Below are experts of layer 3 (counted from 0) of a mixture-of-experts language model. Rows are named router (the router's row for the expert), gate (a neuron's input weights, with its number), up (a neuron's input weights, with its number), down (a neuron's output weights, with its number) and show model dimensions 0-95. Each number is 500 + 50 x the weight over its row's rms, rounded and kept within 0 to 999. Numbers have three digits each.
Before each expert's rows: "comes before" lists some tokens at least twice as common just after its tokens as in all text. This comes from a sample of Wikipedia text that the model never trained on. Tokens count by the router's weight.

# expert 66
comes before: "1", "2", " |", "3", " -", "4"
router:521524526516491427538487459494548516504474450477449506413436455527402555473460529445475580495487435542508548540479536481465616495599597486428637565598575489541522458437491505585514407511465475526485503507532417582569506517556522528548513545479429521541431476438502526492509478433417438463
gate1:441483470563572493432495540513493549507444489468510497506565379424536481565581441438629510424512470539495423547457520454412421530524558469511456491502534585516564571454489621540483477487457513519428482552565567432501471526479586478459484492518450445506527479573536488487443626545513514482
up1:507569549439408506600518471490513518467544444485446540450438646548448564435430532578400516530498485456606516504535425527609516496542408483523574457522463442478455414542532384448525537506542519472512563452503508537503484465520455572550498490463460488494451471448563533507570465467510474530
down1:513521447464521566526598582559415485540507542486497497622509475478486496535547410503461587595574446545513474511553527406558512533468421476504554504464422502439395528489580463547466473512524382537549562454448430524489557497500584537513512522470500507517427502450451497589395483503471542483
gate2:518524543517583463583441420524550459465434458519515473571485475582433565510545427553536538494471456480533498479535562482480457591496583455419446513487511484490508504460521611424492492503536490456465454476479475436504571563634540497431514559478441551535481494552450480331521573522547505439
up2:574415564482435513422460535534534542451493471475436475471460473427564500425428575531521525445431576444546464565566533524439559491472522480579544486535568433554540423577480424526575438562484551576450553546548485576440545520475547455508556535436476525514463504474537458545574469509445413454
down2:461499499618483508479461432460534535416487559430461463503557431577599514547497500571508491464532568492532407540579499532533519469418496433481429448541527452571418568580480583529382420517449531554479498504457555497515428536434539502498603501469547476435519475466545508488511535513591478448
gate3:501498492433447433422535512558534550500516401548416622449449517446505498523528465571512544560443542467550468535495494479531501562410467524611597520488483476568588493451531490571473534615464442503435495511462494515419428462473512495552618468440500490543445544572556498489536439548534551502
up3:603462535534493580566438445434526418450458592436529446521464492575468528456479541443494501466565462518458505478554566541461464499580541416444474481575583493455430488523432456423526447438551568501521562439547460550565548577546480487413431547544480550431531434455473478458498539443462470488
down3:601563508424549512517481445506582469485443556479484448518470387473474510537436579463513523505515492522470531628627428518559380446558499519512517431526506453433478482551471558428566468544597498515563554560535538498519537458500485533477419443396531455478539448447534484507537442530458488480

# expert 47
comes before: "\n", "==", "The", "===", "In", "-"
router:524497525509484450539506420511530492457493484508435531460468469511413547456431481499527615509473486532516530507498614476488481531569533461467516541539537478540536439471490480644606450587497505507464528473572445533560540587514565476538531610468421552535448471478459490448565507449443398366
gate2:462499497535556502537513502408503514568522471460466515484486526448481461495516542459551556514491503481498516490507485476475517543452532526469541428527542461493502474394512521490526476511533495565378627475477420488460529461557677479431534639431525598534547461480395501574463636479509493495
up2:404542431487572448563555558415445549571560565554553434508557533453472434542552462437494553563526558545452518430432445483533426473533452564527445443439459540493453542459539512527524527448554464512414531528503514446407448515481559488507479593539478496434577565560467429534464578451475476511
down2:529538449479515491579532525449480441523505434534483481515508552433592516501464436503485550511512518431539495491358525468451495502422396479528457534579529467541528483513506537519519425548512559499519527456393447541493475441614518414576565523548512426555406512550491465564508578375548520571
gate3:447503537601528543548502520485476509515472508471486526457466522542439579483486534512535511432465490530416582651521529501486526499403505532446503439522524480517487465368462591504503475380442592590441476474545447503511432447513533364527554421473522477584503466491543564458502544510450472510
up3:582422556466426523469451398552544450446461453462445524490443508510564455448481541538498469485479425443559435444547525513451568538561541422465535544538555459532549516601456482474515531539556482488582522466423522548578598539548472629441491550457492548519470456450555509450571489514569559467
down3:442464515506420444453579525465493410557491471519521457548538481548487466476508469479507506484486439567539512400463468513512576589521481588529566538463555516463546558449486462515468527593500411480397439386614481381532490539525481569459551487430518467518510593557462538461542524491502515398
gate4:550517504587477565471531509459586512474464481459437511432469551476431463505427520497541549469448552403577497569510550499459514448449501517421547547542546431593497444475466549535536496582440537579551464468633522560547549456527625458518557462478493495542453510437577531475536490500431403525
up4:505467559472427474497470405541495454457432465469454559560474454537633533448541565544480519452460412515445428447525492473479549577533532393505517440515550515455531577509509396456508466458520438426464551529472493491522522593506419558436419557475514558536517473530512536531506503527521599381
down4:496521461542386463579502514459499491527512503497515538581489552539466471585543507463455463535433411566444453446441494447506576491438455541457566512481554448548476442537584464520409581562482436481449576424446523465547602538587468547529431543494420465508499542585484557403542464476527497465

# expert 48
comes before: "\n", " was", " is", "ing", " and", " to"
router:552492593515504442522484452501580469464479432426412543459470441485417542433452500507480514466429477519473498570593573441420524453511612452463579506538582418498538480445470479549551487567543477520459568467527462536491555578572500499534520531485425582520487481436456493432554483478394464416
gate0:534467489513435492488500529527574497517453383479463506424434452491479511488428377633502538491535482513450476414510483578471547566570525446456563537514519507565535437395589524550482460537533532529469518518513451555640559440559491546496449522455464505524500463498538516423588466491453436433
up0:519611537523499466543455420451465549457463474435475505448484465498537546519511627397479548483438458585550552611554547484467487571581498516446478502561537451564495521500419454517584487522453469501436534433578556542447463578469593512530539501458502489521477459424482464561510554424426470558
down0:547406472521540458552495437501465518479434497453543408425500484500538505364447548582471523467547524464473511406375542529430544454541509495394520498536464541593499501499531475551543495420499528466418536544581500424508580585496478509468537486573524500497580446534513598559529524466458563478
gate1:509461409495494435525477513451486528534510521511379509511486544519369523408424460494465648526542472481512469476515596540550536615588498553474516490500507474597462450459479453582464466511470475496472545401511478505534543408513509474510511501523355487483542530426534550547471431459488481466
up1:639508389495522516585526547438456472510578507529527440550490410510492427452457461476503556550495553575526470445462445516595471585499499565489485393463440526526441500599542425486448457506452492484464525495536503529402526538511474538570556516527477560456546479454548423550438411552466528530
down1:471490515502491472543560514467552457549455491554557507529509547492464421625502490525537537506489529428542480519475517521496453385459535513368564575449441472422563498528528451520542635535452455458496458522469494453451437567475349445498441494532549521483530569549473420524526528600506546541
gate2:481526509494487530512469443510445501581538557523493533569566437534557400503511600485478423412523499439443467568515515545474541487528446578477581437525467440497557556531429398504539569546500469488463555574517495482618415462331483510483538484506477471484538517537513436513528465514409503572
up2:471523486462494532494468455541491480588562531513490535539556441495574331523503590487473486444523522440412483521500510538510486489500451591459599405480463437475562541548459425439551590540500455503429550579518500444588458454378519475500540501543482478487503510555498418513539473514440505603
down2:723516528510494472498454493504536510537467532538459500675541499500486478453381538475539531520528480509480485501463589554498538507461561429427527461557440611486527473479465499445497555523461520454408409552489513499511513530417531532506533486520477469524388524476453455475556534479517487480

# expert 59
comes before: "\n", " ", "-", " $", " Nominated", " Position"
router:527488577486522483479446426457549487425454445468439540491437497486446506443465499549477525477411480529496520547587558478459604549577506448496525500550580468604550492464451485547617446547510507545484549499523480558505549619561608517581507600444418544519514453442494497496529518453456422448
gate0:501438495539484540472468437436483541479536426643510425486541486589529438495472540483522451456449431472504395538527544560433631350526478412469467492527484534549545497495532511496454511535531448594472464569451477506487482612461572522433524490529552519422580491526466538465498551514502503510
up0:523431434586456482518435494410519562570460596561522473440525531545508561518444457451541475485466369631523487506440512565514515485486486522492488551479511540464431545481489505506310483428541505525525466485522478473505580480494473593514425493559507478532555573544505534509401431535484510482
down0:542488465587496499523531543469496446539577512494556454549611519502499429547413492473479562483546440521436456568460641506387470425496553454420499442493456596507490493543432483420519487564451461488446455544515520463491487505499575443564577524455513493615471446470468611533546508458492534486
gate1:569446605495601481556435395571528441530392463454534538507503534494492522465461487467586547540551530468472615467563530430451441441503523498449579516504551469599530489466416444507430565516573535486486517456485499509500548501522537353481604478448488465557467499492483557463490525456518476516
up1:569508592507592501507471448515515457480433510481549512546534546470520471444544499449556569554543547442468623520618534462486406464469489567459582500468525471662533496493455459539472566533533520487468504450498510504498532454525552377486591459455432424558487463499458531431520534409507487515
down1:493504436538494492480445464461523498533478517512444562482584508524498499448523452487491542620579527537519500515511541489448457495515458459354543473507474480496531469477548561493447436543528520386456448503420461469531566551506546485482363456453570507485632527561384484538565543453491559609
gate2:497532535443698465531537518478535577541472425485541538534463498424471481535443535554563440504613479456523476486550510440537498471510524445503461441495458521521438504453479517467408572522480475494435495483510493465571438406453564425592559413505494512453536421500449552561438458431508551521
up2:417468487469413402424480438447516545493517561569464516539586542507429545497575527474433423470521520555504483475514541500482472606545529535523546469501500495543544537443556443509530546532562504586588522571496502506486469560474348501385406498522436440427492582474514426466522530478479494467
down2:525427583507500459511534496469487536509499569521537521375469538446550546577474543491502464437491448404595424512447435554545481551488549557574494548519508582521504485462464556532506630447453470498574510547491400439483418487544487496500553507493459495493492498440525505419379484550592514403

# expert 49
comes before: "\n", "See", "==", "History", "===", " See"
router:547529505494481496555491479469560457471495437483451521416432504543459589387462491497436560510472541552585562506536590490476549495544602485468569509553563386561528459453473519522574472606504448494427562519562421597489512517536560409496489549429446542554475511468459540445557533469495467441
gate0:606491487514454452395487528571549524456498477499424557499508447505603483512518503519496435487526501581402503456519526588469516526517458430603526463511483511478524516540569490506471394530493512548592504532455607389517561579515533380453481482544504471473473424477522509492549618588535514505
up0:514530516525472498548489463570528495568467481431526510507428507490414546501446560532560564459440529456596513621532464432529526520428571555447516525514517497478438443501448558496541517483511554503466493439549436480455449456549494643582488509457497554495465543427454480635491368441438489457
down0:503502567606436537490627551445475455417491478466493495432550481502608489443539429540526475494495490524488584407560468418551585548537480526557529471573544509503517478417526471502534506372431454581502455472488542488475445396593504537482452491483499532486507581472501552469452434565476544526
gate1:510519516633483549621473510534560515444481487516538541492439442553489442515473550460528548420411504495552439504528451534469546530460496439500491543594489414506531442576495522471460408469489479629584495420489541462536539513466515482478475497456511562488576527341499468600569525515480498490
up1:470524514624488580549440560463544470499502500555566480502507404531523462532490513459528527441449526514543511494485437543505547575433489470486445573550458446484542450564439576442471427435482456558583509435427563455482489531455489520430459487388513586490560530404436437603532540558450544509
down1:460496578488575505544565506437525526530453421465661410466539480492549537558427485486558456414522595465503495495482470585527496519496461535494464504552577543431573462496498455473549500449505452575482402476408478507383517544456425463606500436540525438507468595521481516478505491537516517502
gate2:580537519459505554483512488476514509437505472499502433463548491574580514530518522541404461415518409502424564495533448606473498572553461427330526498524490413484574469522577525514481528497424460458436532519487455531527524565447549504441572572595523512486561471510385568466492496489507502529
up2:493555480501482552547507502441560449511482454454534521478483486422512546441469512516446544476525476569439486437548530472510531661584506548531436529559499489536573484404443435540549498641472409406444450532491475567437501474476539580492561485562489511497537514483524510447398385509434485494
down2:492438607560490492518481510518481436450532494506542376491502572431513465525612466392523469508499488465469500459419479538549480505495527640442499489444481462490554452511526389498474453528551432448468445420519543497521502583527431465530506583527542395468576564584508454531562499502498539570

# expert 14
comes before: " ", "\n", " $", " —", " ·", " A"
router:540465569508502456525440446468548502418457438424427523489451465485490512414437491507453546512468443466485532498553565509469568521567529424500594497541538483597532456469524474603560430576514505517490578482513471562567556565596588498482551581439417539508451472460483542433576574492463450436
gate0:536434556560481487506439381515573464562418449476474514488401520579443586510493448579557542506449467526563494589534583529506514482542542464473484532466512455477510453505470472558479420518545491533493479478502360564616490506497506527497398589422520526581415492448533457505576514502474467521
up0:527595531495568407565481566546488561421451444556442558466520413466453490447427588460535533388467481562491492538560470449422544547498533545462558531571549446515568508442452594500565549504442441477440502496532552512476442578541556473475520477492439559518531484562462514499544460466421530419
down0:621521475546526525498501490560445529566505585597552542556603469532404518505450453455498588513455487486480461473499512508519467596422567467474555521532458591488459462531480445525557504488401450528475411459512414461503471427495533462500478427569628560505517521427420448477484530448465522513
gate1:539481567534551457534429401624521425496438509469512535458470414598449594418501529441458477580470509481494554483517550483362491462504532480498517492486512452505475398488459601498512474475412512486498526514432522524551455581559475422550490499525408502577464609519481516447551520468478485534
up1:468571502449438448510635488464525482509484467520489590530480519419434516520434527561584584443482494552559505593528513495549521516536550538467515560560497498494563497528481390531536587526610476496432479483570463514505530508488558601513510513416547454420499394445523511497453449497415471409
down1:548509486497566604529602393493533545494536498455559552446543484483531526522438457515465644500588435412467492527457497511483393421488511475573428552472490513536495479472542435427484444572442478488471443612567521535479500520463530489506587470449555490480565520496389530514455447454461537495
gate2:664470538534532456548558536523504496435458494452545528536467517587503538486472457396494512519510456523477574499506525467381483538517557399447507491491520523533473385472488468576460496467478547485467432515481495496531625481557536543547486502478501569644501511504448532365504441441489485452
up2:662483486512586494538575575485466496446516565476580491541517510532549488515481438375490423532552462477457550482532476457432470525493490382508483445466479535544446450499544422549402557453492560476539497565445528431523637479528486532477520461556516517551511511533405536415482492461526517460
down2:532507554514549452512553522516499496447565493450520577473470566537495631462492343517553493503428431463476458352517416487448419424478569531479550527616498470454447503465533519552572467577533469520528418515528504583504417484495552482463517479475532476446507535555453498518455572478500553520

# expert 68
comes before: "\n", " |", " and", " –", "-", " is"
router:586444556517460381547428412501518501499487458452429549407479453524482539461429511481488529480435506483497522518596523537456562539520568438475582500536550437468576490455485506542552444557483454519424534486538436597573529531602558474567528558466382487535488433475510496471531454459455495408
gate0:526540530502503561496457400541536449430397470458485593426398511474410499470487466647496520566498474531539491445541510489447552537580509555456497476504570496580560497515463466548563489595502470507438515404484507494511526589529522541504497521399539509529404414461549524510568492415477465466
up0:447592521494394404498511484545524507491507525556501474504415505528505488536528414560614474622550451512576434431471535527502557563488500506484548497498486538429541480548420463447495602443557511596604434508465522497516503465444480499490460447380556480475555543430505542547498555490518513414
down0:528538495405424405448605507565559422486495558493496509462432570473495433405491522501503561521477517556500574474531540557529431538466474578520480426415430557402583457538515540534522439528480462511515421505516481533442479512442437435455534458499490442500499575512437585540603518538531482581
gate1:592473502435447440576450434536509521509521463451457549419503497559496470489534512538543590501418387524484472604566508455472469474481452584526448627565518469520478502499448534515556457558520429435454573472516536556506595474497524568472486531472446571530523559471504470555536524505366421527
up1:491501493471478489559499457519502518468584386436507466456496514612553406525491491493541507376468443393449442461506471477537463386490451473468487516434461512371529489507523481536548509532596481496441504482531537529424615475501556483424522488552511594574453568441508550576468484492512553533
down1:504420460540449586564504510508497497569550527553483487508567533538510521624543471503468529532420423445421567515529504468540493491458466548484440537492464480515438518467479500467528540613496447498499466499532494464498447389490424508523398545596488600544387606488590466436485427477533425512
gate2:472429533559542470580544586496584460458389549485496573513477442546485550478496487487511474505468537481512564573500526524539578519581566506475492515521520436498490441505476526483493394507416673478557575481445456564546479487653491495600409465457534551507458482434503503509493520497489486474
up2:467421476488577448569548538462523445522412562431488505442557437557519543548508493442543413506526579472461531509437475569552488486516488470549432469492429428454516502572541535433439414509448608470586537565436496496619485468577469496571436475522532519476447560490454561525450461574536547506
down2:491395598547557524586455538478520502495587460436479464509425442496544434477525500487541528457598371499461548575485574448482505499563469484551527517489434398566488459491464535457579499429541568455482597546523451515451402525562468488458608457442524543493417460471480517457506492490520481522

# expert 39
comes before: "1", "2", "3", "4", "5", "6"
router:522508544539465457530480472483560471513473453454430580448397463471437569476444526485488602499433438588533547526556605487460545521573603445483600544566593468514535492430437442589502465551522530496501526445517446541564535589528523449581518539524465518543450477427481536474542528444456458463
gate1:520520521465487435504511390479465500414504500469483485534411511434452496532345467512390462504540504501550553543631574569524516456526491577478554589502509503529462515520665462463467545494508497532539481581481559579537469447498437546562501463507486470458447493421434562508533441507473493512
up1:478529480448503378470533429449438487484545524466523560557460549472454512525401484457423438546559487558491573571578497552559482442497473582506507520458457543472436535463597451515432531468551487497580401555447558563519473442507429562566462437582508459471474497392453576516503450530506515551
down1:638485420522476471452429537474552489470463514474496500410548564592432503474445567516552579580546526600436439496524445486612508503522520375425521449483529470482483562439519572469471554476458500478544517564405519497552547526540493493466488542533482464403483489547450454576520501523422481461
gate2:633439511526474564480557508489534536476455492536512603433511464487504433500440545522498555540501431546503490584468443542499490459422489494500444493484572438583493503405562527510544501535483420472406531491522449463454572513567606566500501534482542493505410502505596426393603485564518446467
up2:531454445525488514379529516465483490518508527532540539572586436456528308480500571482454572498498448534470483493480512441534462404412507553539479497479586484524474561431547540523493508509465454427431504439524474467464546559529632530498530519548588532472469496531572398480573470548513501494
down2:626476602471479500489635463551464492584471474483466541546522407506481501441465544531494530564416369489553476449441481550453594561434521481469481528496483548460485546445511527535523588542417466474504577541426501514395508468442529565553485466462507522499466577456541469477475557528541436476
gate3:482502470497442641426494480484515477476510511531407511422449558584501541493490388541482446566484382457506557556514509547508529540566466469399441543510500467504574486500572487513499523577445404611512554576525548589534496420455513563516536535486513498498442426487459541472575533458523445474
up3:410545456525496597439540466417465485540563553553461551419508548540505427552515459477478402577531439486464572566475460552556502502537457499413454531513467520454490535439606457477451584466474425564556470557453541549566454442433445584544488547551574463453486458464488544548501570469503530539
down3:463528548500423479551564503484441522521579511544428477468542474451523459448486456473410488600488552394571487484439453484476546454385545484532508588487504478448534499486556590539530454561562536391562525508482473435544388555506525485512441448494438584544494459512440464506541571531574570443

# expert 100
comes before: " |", " the", " (", "\"", " for", "/"
router:481496581557491477580459411507529513439516457486449517497403459522494583361430494507420553488466447508522518555594511491421523519532549505520534555568591451512539500448500443570521396525495547522496571461548474556499542580506541465542572525408436577505436502428490511472543500430407474491
gate0:591442527595525435469573528514500491448501520480475578457458561446432480488492481379533579480422470559585447553530568444450475482474518462519552481464573497472430489470426492586483516496498510584512595555467526545484483545539549561589436468497500469655441496509510529543511512495485516392
up0:497498434548522508501547591431426544482577568508545486571505550462573428521540510385490488429488515466514490554483452477577452467446462542553504417434502551412459538540461453535451579457443586429536565539436531455460444470451427545494447398518579456521474527532453505612475494498498556526
down0:394474508423570518506438454539542594374588381476459510390510436500499393525534468500586538475473442509522492559487490396434469537494502456539485608555469454472582490546588507537546448489446481510539484466507569527472447485499590504567534513493527511554534480490440565468460478506492525529
gate1:415472496492504503527395552421502450522548455495430565538568559547517533478369461504472462532501497459492489486531485546516650440527561548536476505529519556440504501465434396490509498505524522456516531567464493521385487584490589527503636517443426577487464531527551457490445558465464537445
up1:457514432525451499510459553446491456546574475447472604547582515455460535456397473517509442536507572483545439458533487547506514426526573538534511474502485591472401557436463440542458450503559517424471503587481490505403483615465577592501609519416502527462446499507509425499474565499476523443
down1:609438516440431581390507456475478495557470471465466466458538574536516481535607489533517491455557500428545498516490514611516579498413477505553474464512453402580373532601591427526538514496472535518442511500528427563557406569459448481487541467536517483474499453516539511522547451499515543504
gate2:455516492424648527530535527522526436481553579476518493499531574477434567498507488596453521575536541531400550497394470430468498448428534498544504538462517506463570483497383542484494542451406470394533531419451543466472537423510525451578505494519562568466556519466486563505466425509540545479
up2:542351477568437523464486468425478603453412427522503543480456488615548494529514551470501518420450384468570474446464542525496575548505553512481469483569520516501514543479532463516558486539540591646474493561578465564455487476512459484421501505482438516538523529563530452511514463416468486489
down2:378515494507530448599470454517515465469517492483532447505437556386530536515573454462428537421465495394534545528440455515469501484559478553534411548497488489512506496533575399513565454549553514454449535462534513530401473411488434502610501558443526555485538537521579518546433482549597547507

# expert 103
comes before: ",", " of", ".", " and", " in", " to"
router:535527611552462472555395437452555428491412428493471511489440464456499505467446506574440556517483490501514478502572496514425548541545493432452569495565547442550573453470428504543613451547445511469445555410510445530482511615516565467568451512511498591546482476447463550476541549440454473465
gate3:552495553527543483643551449517532429489429531453516533438554502509447480441496477399498537545498542488444524597428537426425443507487546493548518484526518468500511346528486579527531466523434501434511453439492441510487546470522565525578433455521528478515437436582605577431502508546512458548
up3:444458565496563551628516424474501391554452537480507486498522501526464530524498425470437423478492516434456463646428483537457441630540483533544488423431507477506503429481474544538494526526466557446507477505544481503507546475513478561571461475521535490469359458523515596506574571540557484539
down3:432450569497431435531493525462492601569481596487526433489497526538470524543529484471591517506543598498489434552579499519567482482464540420457546541516445488543511444497480379421597519470489482485438395462434545530582424465491544523469532480447475450595435560457480450564492514419480548499
gate4:459441480473564444386443510569509452459329399527511487568519492465557511512519525428494452487459498518559496537510506574455652473537444454567448442506519536552592549498477449497471498497442566456445574536465418509490464577520463459527451515481509494525500569522542442543479526586554533504
up4:460606541475401606535580504525475402601585475494508488509475539449484479485441483622462510502497495416486437479496458504490409544556526452411528495476461572437504504527542618526544544564491436523397455455514463541480454503488506574571496506531535469442455421456503473523514433433529459522
down4:436516498482529513549499442423569535443498526503512554461483547495475477517560538473474446458504493489586532538439370485518469499415386529598531468637568521507377489502555468404484468529542524509524549486604498448488411477539479501506506471501528577432606498547400521519486554472526472457
gate5:505518494539454438504484499532512490484460451498428544462475492493460545438459507485502527622479453580519576434580500535505535564438537473462466566557508484666482514454483509541516493510479584525469500366508521533468487547529513520542572557387395503610598496559476537496459514445573474430
up5:561444450455467506470507440571568486506480490447484557463470562561433554556454440493444566532434487459469501537476575413505555463510574491539556561452566509490550516429559462565535444574525425550490539568576464542539578428570559459489498561544439512526446441427503442422540454449415448448
down5:439462500449568468569504518421334506483492525483503488428498469514433558592454478482537465504484508484510486417496544558475512548463532469520473531583573552482555559477521625621523443380513451594455406496562481589537527529535467499473418465475459491540492521477491438477528489477497453438

# expert 31
comes before: "-", "\n", "|", "=", "==", "The"
router:506479517536537406552485429483576496451455448500442520460499497485451524453465484494495585488468463509532504505517570491479518557576546456478512542544555455597537435484457414650607432571469532506470527501549459575515559502542574463572500587450442519486447462492493538434544539507385417413
gate1:567473585537468474475419450563547415462464443422477559474378362498476595450429535539528524519444414482467536524552520551400578556433569473417507492534565422515499490466477510453511447577464489506504529460496468546487564547559520493493515546427479556530453467469509494410575508513488507482
up1:448449432530532474557510526478481566498552525472420439468526468567519493533560405507492512423488491492502567430452519635473454466508495361442540483522428470461591582522556528570461502495591456540566534534518430441497425476512502505477604407509512521444472517457501584547537513427436456476
down1:386444488526490489518618562447574513497528513481514485475455466476574428473497514562455565458564426473508558470530526538541452487593500492470474538494510485429485467458594403544459562565441565542523528405423558526517505451436473388574517406464529520454521468519541439491497527537473561611
gate2:516364463563559434488555459459473534482532530491396495572452527473487525513544503464558509474540518442433507536505508424507510486591502489483475496469504499469475473426528427566514484508533536649482510557490479450460524494521416439494480625538537477469442528504584512438457671547467424458
up2:535637492494371527488463569416488551506500490509480458422514477520555453516413502535409464493463494447391418486506512575525481518484484510488515433530497506540518569556581553491455441500358444566499479540526487510503445527494556550519551407558580492486583509527486527462497504593446416530
down2:512512514434480423484560512517403495511527455563481518553449537509614552485556515460510546455387586605516501519504560425476522582488546493467538497591505501468481468435447521504518602504495527493450493443553483428447445556540442568429618479506456434461572529501486532555560483411515443420
gate3:400343483458526552484498519365484521455478507506443510583542480520601454519492509481514445513491478433558471408482492542480539671521510472429501423482488479516544573446566470452512514505601552568539556509493500480489515609504547473480557573503451496477486500519529403519453487509503544472
up3:541642549554450528529464503623544468577493467477541510413474483523381571453501518540555561465498490543511565590526544452487472382448513522505528583544540512498428402546447527524437463446388486484460461448509453546513476418505453539484457451482526526532507460499444550443564515518492432495
down3:429463554528517509509496470355416467536514492365523536473555455489526537504574671438498450406497484436532474524471502513546485517527438560476528501551475471543553468494584405494466446543532530508509493530481496472507485494475503464489433535492563515533482506469491532491394503508680564516

# expert 65
comes before: " of", " to", ":", " by", " that", " in"
router:572471478510534461503428413531569487484472466444471598466444499477449529458431530484493539454463444565529521555572580489403519482523563520484557576584534446551510486451455505529527479591536541509427524435538459509538505618539508486600527617445505534527495414453519470504612495470432424456
gate4:411527521429498551476578508558442427531519499471448479473558459471532555490508511521527484493496523547493487442557447462429474560464483497545476466527522332424548507533551557458558471579606567558495459564410537461504500565463522512514498558476543543459435526371432513461531582618523503506
up4:594503450453440467423516543532514512534527545472440442511450515561457501512534490499505521551475495432526665506531560499541510531506583503448498541524503433555523528483512461505565582472440417523562582490536433494574503439542487497408471632484478472544492457539490380452469493368480431492
down4:434527431439472475483510445488429522526533549494518440471518469454455534520571497555539439417433373462455491426555495419485532494519473481479446504468582496531535663545577459563485493477478525467533545507505482539484547463571520461512478576399537560595517450571528454544436444597476570500
gate5:499344549578525443492507551501511420530556500531480498496497425578491524540439483517533545502520551343486547486483523591477518439466536516495527468418486505348497495518501488550500530541629510484488488493500539520506525398516466399477538546484521425510389520465513461441577448531537512528
up5:500422569597584397481575478541522483558479475480502513522477456621455562587439529510604502433498514391514500518512568586529516490490495475425523390404448501437475474569432485528480527482539521492553464547500560500535497468541442343548509483501522492494470506449554515494545477529512571525
down5:596481507483505542444574491450463500543500496516500529630510492461522459401446505508411552486507526558534449535419529536453506508413473408439524495492572540489547513545562566454478532410452612536373479562465494541572542527437607473493529517470558488396464484502601532463482505510472475511
gate6:541492514489483446598513560495488460493566349494466578518441535444450523375489549429369507499500510592433502600529474542461552528490523422558480490498485538545536503527528473558567449441487484420521608509455466519481533456538582467495526526435443608543495512487502536442520511424517463516
up6:524522446506539551517502569527447471530564446556586546557520526447523476496568572472476421429562465574461518586430429528522451468437454618554443457517438539472449546577469560439418554458444538427453464502444500436533464483437446468497435463450555601518494511548504434555530521537455545547
down6:480394500515523455541498459501525544519538548477588469402456504506448539484462649571539570459486426550457490484476533446468492519437487517517457567637458509557395455551388519538509521466504519470552501420597430441511425510504484515455447461520529513517559415481475419533493561560505530513

# expert 114
comes before: ",", " |", " (", " de", " and", " ="
router:514513601522472443493390505544532497457519429458414526501423506497483548397445512556425542489442510515518515509579573539443589527579525453436595518514561461534616432510457440579563448545474494513463538473537480556496558565525516413542523588436434548519482503461501491450565489458460447458
gate0:509504456443548505515541624465460519500539500482469491542456532416470530542412623409497481472562479397522501426568383593477524590453513577425513507443444556556496474539500519483467495551477589505507511477501603549590553477468449508496553529453481505490576528512537454514448389506543508503
up0:538493503500442488507472465461472537550459491485491475514420504379445505455477453500466420528501494478464435436571498557504486544563532538629537565422545564523476508491469540468361443514499608498485474529473550558599533576447437510596440543460497483505521540559518555465530347479482512546
down0:585501495437554448457592509404541543477461561495480600627533463482531527452483529456459476494617563497444485566512424509471427456528516480455499506453483582525591515598486512506474487544451506539431413523514458512419539529391501464524554547585529536440519442491495520469502545538497386498
gate1:528508386471470506439535470527458480501525410450463472553485502538514483561516392452468530537508495455474538458515455526566604487539457446521523457464490538592609507463641490553552489562535502571600533545583538504400550462496594478493462489466450499481482438414438492438548584468522501545
up1:472514630525468445550516569492513459506492567543545516469455469518463537413514619509533516492502473559506513533564584515433486511519562528498439504536503424460413496525387510432417482434493537486431445467408457501565426545511467538529506464550473536584581558608545514513498385516519490424
down1:431520506363509477378628479398513498524459485495471568447434488424490443461482518516556464378497548487564438509535464480483476458561560582562548520415442517527546479495500464531505501525523563633480551509502565474502580594559480490586488469507548514509454459461465494455525503501500477446
gate2:491533447404494537472465526517509510566602508608388532461578546531537519464531510518472533475400532484573480568510467452553458431485482427522479482528503482498533576454490530411574485511500466507598617383459493453508461407535510492441446550536443517407508494452533441484433498555572496550
up2:511465581644528398503599497486498509402358499385573445504456435473468459481438466414578495538570513501421535478499539537415497585488503531500492509501513496509495482529496495575482517478527511517476393587474513527466539590536470539577563440505551493578486500474462529548545493514457485485
down2:398469423487560524486416529521508453489443415535506483444430467460599498478537551459546415522432543416486500434524574494548463519411506473524447488596510532464530585537528489538473455409538510498558648541471457557463562503511608497475522495529546509473496505488448610528450525583510504537